Below are experts of layer 4 (counted from 0) of a mixture-of-experts language model. Rows are named router (the router's row for the expert), gate (a neuron's input weights, with its number), up (a neuron's input weights, with its number), down (a neuron's output weights, with its number) and show model dimensions 128-255. Each number is 128 + 24 x the weight over its row's rms, rounded and kept within 0 to 255. Numbers have three digits each.
After each expert's rows: "raises" lists some tokens whose logits its average output raises strongly, later layers aside; "mostly gets" lists some tokens that are sent to it at least half of the time. This comes from a sample of Wikipedia text that the model never trained on.

# expert 12
router:084137132115154115136131131117114105097155118137149118151111116114130127085141138133140167116132149158114134107172148134107075093128115104115142113120158090104127139107162090104101179115136175132152096074140056165127090154138141155104117169183159137146147140116068130121162134136145137143106132129141102107112146128137095119132097147137113156149153108090130129110138133162105121151156
gate0:113165133124124094108112155128126122116140119130153098166167159080133107130174123092119121105126133104116138109147149137151116148099122135113120119127112126136181121082123152133126147099127129158140132153109130109096113134107123115124121112136137094115137164114143159143133115127090114139108073151142144134125153112109136117146136154130139141154145171124096110108065123122109113171154
up0:113144144139153098107127165122130182094106125111129124145132127137146089146173121103131152172125118108141143161158097125114126106158076131182119115170104112185123123117139087143168120186139136098144166100104141143128139165149166163139170124137144119090132157163131124139140135093166127126124134138137144102149145137155119146166132165119130187133136122147111171157152129101146143138118
down0:083097094124123112122141117165149067120095139085095071130182152111154137149163162102089129133080147117089123107159140132181140134106124105168109112159075111131143118135098158155113121121119129130115169120096115175147142127120160144091087123148135107166133129097106128142120116123157117094115082075138111139151136120096163119083120091163118121130151115098157127118095143118153130154158
raises: ",", " and", " of", " the", " (", "-"
mostly gets: " all", "ch", "il", "r", " All", " Man"

# expert 4
router:118123129136132103133122131113093121080157123124115139175114112138116127089121129158161113117122154120093164129157126145153104085158116127128137161135143110105104148131150078085101167112107167138126146091119111113116116151170138144107103152146136144166153105096084159132175133135144136129104156119118102090109077097159108115146122146123101139162160112091141113089111120140149106173172
gate0:127196138106093126097128166122103161104132090158155094131142165139121125161174124109148128124124107137140125150135168138105110142095124152117126116135110131159147128104130164135118088108090132163110128166092167153120123109116123106149109123139157131112124142137111109162153141098097087128137114137169172129123163121145128133140151142135156167151133156144092109115061152122117102161184
up0:118149135134106078101135125098097170107067121126146093127149104145149096165177141110111126150128146144164128175117105124101091119117097139198111137138096154162164147161155101151131093178092127134138139130080180139147097144145121146147180114119119114116141129157086126137159149128170112131129148119108104127143148122137092151159138164095147173136139127149103145146146129066148109129121
down0:088094103131095136102121162135135107154086151100114094123139152104157094143186126096104147161087121097115109122172157125153134173141083121157132167144087130088151114131130137137122175136126128139101151128097100138167113134147146113123100144143152092157100097122095110088128145166128100095142127104144130113131144122090117096104131107142133106093198111089149144158070117162131115141171
raises: ",", " and", " a", " in", " (", " the"
mostly gets: " released", " won", " announced", " received", " published", " USA"

# expert 8
router:084131162148156143170114172117116138087147092115115139133104172124123132106126128116108095084086126101144131108154126148117107095148102148132162149164160078120113128108152117110089146119113180151156104118105124132121135142104164120087101120159130112168174134132107125136136149157123151112115114141148142130106127149134147132109169147133106145163152125116109125090143094162104123134174
gate0:119172119088107176119098114116101140126122098151160104135143134140145155127138149112144119135139128126170130142188173144137107148131127164109133135139141084145160120095139134105120091137131138136131152177119129148120138131095146120124126093163136087134141172117095117113120118097107119121122128119153195147157143109146124151092153147113174179159137173131112126142070166136101086164151
up0:106143152158125078084142118135122147108089090112139125124117139120136107164183155131111139169131141133164127159149101087153124107131079145201140145153108132168131101140173106136126107172129151136149136115054161147123145120109122166122186120132111106073160126170090108143167146127139137119112129163103109121123144134152111145135147183105145164143142096154119158144132117104093118147124
down0:119093110165139127094101156127158126104086159121096087143135152128141094159139130111081141131064171108088109133156145104142129141121102135161111113149123103106137118152132174131082131146124143178146175129131110130144131107127130120121108124113132099138130126090117109123124097135115122115157099088156130138119140101082109109116109116141087140135133146059126131144125126141127138181151
raises: " the", " a", " an", " one", " both", " modern"
mostly gets: " for", " with", " in", " to", " by", " as"

# expert 2
router:089104148152164122130098136128119086089123114122135161165094122151119100106140148171131119117148155157109113139142138159130105100154099128159140137149150106124115156107168120120119163116130166130124094095130128162141118131137124149113111133154155136177153139110087142160145107145142163108099124135169129118115091129150112139110116146141102109163140130126124115093142119131161117145172
gate0:110148138115109124076146167148132142137131103142174091121130168113130161142190155095136171148106145138135153148160169145144142158135088123135138132117101098124130117069176134122129083108145149117130100166103128154115113119108129128132129128155131103112107173125113132137130103115119090120130129154142161155154139128170161141113139151143136156188132148125083115128087164104124091162169
up0:135161177152134105111135132108099156150087134147154100122109110119161107186154130134133152142123128106186106174135085135114121078117114144181125151177084172153133128127153112123130086167103123127126181126100185142145142125150136145167175129119098136098116142152124152147123148131150099115113151145084148125139148111159073118178141159124133160138135118161087145152131137107133117152116
down0:105075116145087142119141134139155084130101144112118121130148159140173106124152114105112133122069132105095105127129160091104134159116117083162133122159090116080135115118144178137088146148149174143132138142121102142147159142145144142111101126100137109123131084102096114091147107133135152149135092099141134169124135109100113116100127137160123111121170134100126085168083142144124139177183
raises: " |", " and", ",", "\n"
mostly gets: " William", " David", " John", " Robert", " Michael", " Genus"

# expert 7
router:098106141162122117116119147149094102088139089105118136170148133126136122091092174145138104119114154119116148125145138104115106098145105117142135162134154112108102120119146116089122155110119156150117100100090094114088125132149169120107120146168149124145151129107100142143169155122129133144139152100146126105108111128160116108143113167115097127156146109086113110103128135162102121138147
gate0:133155146115128154107116141155152161110103081133148078123168180139154147147206126099121112136125154120137119158162159114126106146092102129104150133123128142156122102105132168140118129131106145155104132137147139185111133120102134099127120123130156089087142125128137099144120154100091110120135134147123136123135145125160109153117160131104158170157143140114085105149062171121077076141178
up0:106125143159102133102130134131126162135117115128122094122140163147145080150193137152084140159141146105163115200148107100081113085115120125180149122140094138162125105116150113170120101185108118128136132124093159153139136124133117143142162107142108128073132129174114123142156161134135116122094149116099138128155148110146107144165164154151135159145142110168102150147146133106108125113143
down0:122089081143119141110088112141150094146104112110089101123157153122166103162162110095103138172105138135082107110160169104146105142128099124173121142142124117085135092147120202140114202119133156117139158134124089122129107131120103118093115117154123100141094152083133098098142124139113100154131098113110133120144152086127097130104112134155115153116136137076104134123124126131147130175133
raises: " a", " and", " the"
mostly gets: " (", "(", " became", "\",", " $", " ["

# expert 15
router:100131155131156121143110139136103116111165099111141150139102152178153109103109167150099120102097148157120119152140150148148113108155088099138158103122148111134120141127157123128088168106117162157154114073137124118100159133137161124124106124157145142170160114122103159150141119111120136135108123088144119115097097092171112136166109121134109110167144119097076122106153126154164108139163
gate0:116144135093134147124133152095156177101102113144183109106180145097122114153147154091150142131116138161152139113170135138119123148127114130099123117122132139130139121088126148106130096100144144118140121138111129121147123127138113114132114098136152115096174143115139146099135135120121084122155122145171134143133150095124112164123197122099149145153130140088105137094081163116125087141154
up0:100127143144130116104105138108117182109115133124120104114130132171139093159153147140110132150122115134156134185142096136077113111151107123169116110150088138164149123115156079138127100182133146121137158115109170131136128163138137139135171118097118112099123151178097150155177134104177131098098160132115119133134151108143099124157134166101172165142130114124108158125147104063132130097119
down0:094110141166128154136116160163162100120105149106102111136137145125173097173171154105108108153082122127094132127157154104156100130081112106141080091155118125083131121138101171136145149150099143114136175113131103139161159115124131121126091097103159085152094120098122100101141138127128104128150101115160133126117123128083133115108129119133106121101178124097157141145120146149156144154126
raises: ",", " (", " of", " and", " to", " in"
mostly gets: "′", " century", " 1980", " 1970", " 1983", " 1981"

# expert 6
router:099146158138135113120103172123083117095161079146117124151120126142105125089109146148128114081156176132143154120157114130117117078131127090163151130127153119122095128113148101128072126118155175125152118074117095155127124140162144134101115116153159147138201137104093125164163128094135163147135179127149134116132104160110116111139142161117115125172150107125117123108112114153135116148150
gate0:109191161112110126105145163139130146126132089152157107120143124129113107155152130109132115117123158110121147139157173146140151158090109118112131127139133091149164113118129125129148080116146133146136135132086128160105161111115109095156121132140182091106180137128144115168114118069105090114131110149154139134118129096101121099133157147102129153124144147145091089133092138119104103139127
up0:115139114134121115085142147154114180131116130135117105118140122129147075151153156148108144148121128139144132171114095135113143096129094142169084119125111163192159108129175089132112115159132153114140142132108154126127106137128129162125162105119150126104104132162108113134133140122173114104087149165151129108156130131134099175177152154120137159165133123164090160116136118076135123132109
down0:092116102144099144105123130161120106133105136110110087084145148123173101152173124119081160118060145125112123104168154102144129162138107126144116129158107115108151128120112191129125146115094148131109182134139125133148105103132145125104059107127126122161115128125109097124138127140135115111149105110125085120137130104094127113123109112132087140108170170087107111137092120130169138174177
raises: " and", ",", " to", " in", " on"
mostly gets: " \"", " '", " New", "able", "achy", " water"

# expert 9
router:101091144140145098141102152149078125112203122151142130147122119168133115087125172138141136118135154133138147100131123182149083097141112112131137133101151107089083119130148092124106160104101174119162091099157112121144128121168150178106122153162169137149152134123110120124157140133125133117120131104132133108082101113141134113140106149141101142150150119108110112126170106157139122133156
gate0:110142126110104111114133189114151176082121132174170110140149148141157131135144142089133155161122138142146157097153140130120145165093099128096150155105140120145123106114128124083141125087133118141147114136119111130117134134135079112113145103141136091125160158121129139099110139130120098119146108121170175164126142106117103139121199155116135143158127150148095133122086152131126086149140
up0:110101134135117071105131153135122146114103122128150110125130135124137104146167154115130159147134123123176099194162084146107119112112105163181108137168088151156162146143173108160128112171121128097130143116099153129111117134140120164131157103137099109101137138159098109159138125092163116134098133141107108129140148107157107136143155162122158190133145103126092179150161121082162132136112
down0:108118132137136166080123106149133122140141157110106114114146122123166118170125158112083160149075139147103121118170149114171126143120119111180103101151112125107120128139110182118133123151119146086114158124102077133156120085136128124126081106109146095151152121095107133127113149128129101095150111074110121119117118108103110121107111127159117073089143140093144145161113139148172135180165
raises: " of", " and", "-"
mostly gets: "ers", "os", "es", "ara", "ur", "ic"

# expert 1
router:108127149139168108169111136139119110107170095123094113151139115153170099089095149176135117103149153144173133081147141110074098091119104129121164149143138119138115110107160100118078166089117171144160134086118125120152100099186131153099119138141139141146153137119074153135150135110095167143166138095110126104089143135156122149130069154138072129134152145121127138122133138131126105136170
gate0:111162124109098146113112179133124160149126104182144125146126155153114110148135154097153096133126140144129109135160160144149135120113113131108121117115138105139159106086138174131120125110131120129134135147103148122155119132100142099154125110138132107110147151111137103102109151106098085146138103140165178150138194080139110125116167143107140142142135129105106101129097130085119118118149
up0:118123108156148095080129132137127175121079140101124124101133132127161097173182138138134152159116118097186155176135113133132132108107113128176102144154092128151142137145182090134128095214140119141113113101071139158105120130144152179150154085124134122097139146154083143137149139117152113118131153148143118130157114108141107148159165175111126173122150101132093147116142132059139115119130
down0:122121113135115128109119173189140090115122127113110098104147141112185104148165116119100139125061142097096112125151155133158130192152119123162101139137106102145131121131124169130089136115102144160143195138148090122167124118100143149127089077151137138160119121136120155130120146112142120092131092084144117101102144123113119128135110153120109116098182122086140115150104148152159090164186
raises: " in", " on", ",", " to", " with", " of"
mostly gets: " had", " years", " time", " have", " life", " career"

# expert 13
router:140100177128162099135088147126079112083155149132085164141114128138144131089136132122135104109131148136157134139134138179117104075156116125152132154132151110111091118122187135135114159107112171138131116090129107123099130135157147109109132143150147116167171100099087112170179126147147133126114147109140109102096098122153137140137110143147086139167139132093108127107156146154155132134161
gate0:103177108115098126097126128120110183142129118165164096119150142114135128164165135099143084146135128120137155125161158144076115174103114129089121129095140128137124101081153158141126091108107154135129120164120124147155124119129134105135110104146151089101142161094123126133124115121099109141120124131140182145135156111131097132132183143121136169172122124136090099135068149101112091157180
up0:099128132146133071138126153149130154116092126110146106120140126146126081153196176112121133146137143135190140194139104132130106105126134149200109141130091150172157122137169112156123121197113141157150104104084142152131112141130152164136185108122138104090131138147104119146164113116158120134105141146128101124136144111122085157162134177112142178150137108152093163135158109101129133129120
down0:078116099162152117109108138167126110150084124106099095123135131132169118129175102112107155130078147112117106129141157124153151157108085151150137137176091117123153143172147164140085130117106131150158172123129093115176135122119130104144093111145124112167112125114114116099154147118135121128137095105120108156127118141122107089131090142144111136103148139092140109128114146162149132169171
raises: ",", " in", " of", " and", " on", " ("
mostly gets: " government", " President", " Siege", " power", " not", " president"

# expert 10
router:098122132102153107139103180120137090099151145142150121178127113149103123090113158123132147126128170140120145119100142113112082097139125139159147136147174107115094162121118100135104150114128165157155121082125095119186151105173123128083145148152144142152152114100113146152157146169170149134132161094161129100105123123139130140151130165118112121160141123108119102121159118163143118143157
gate10:118110163127093139108104129093122129111158152111113120106139098115098081107119161082108131151061125091150143059126108087184149172159111149127116184113118094178111156094125143143102097131133143103150105100108110161148116118115107170114125137157144114122149136126165101126135146192082149146124137128177102128152158153112142103144135122118131118189172136150118111149144147097151154199144
up10:131162112159107112145138172138130132123109099148118118167130114132151092102138147124181096153114145128140139143154160137104169144122119110135127111179176196122116122157105126175138173095065115101090102137116091118117087092104117111131135134087141141136126101143107161135140141099158104100165100157110158111123098145134145117162166149115124111138118120142161104111119085142107127125112
down10:174119171132148133173116143104129116147099067125142121149142155140086135131146153159083183111127141123124117148149116097130126089170139120135141118129110153130146150119102133156129125111158088100078159147126148144089053124158135117152167122100101123094120134139135157121142132086148107180147138133090162136127108119146174142151119102136136132123142128099122076127125136151163149138117
raises: " of", ",", " (", " in", "\n", " and"
mostly gets: " his", " their", " her", " its", " League", "'s"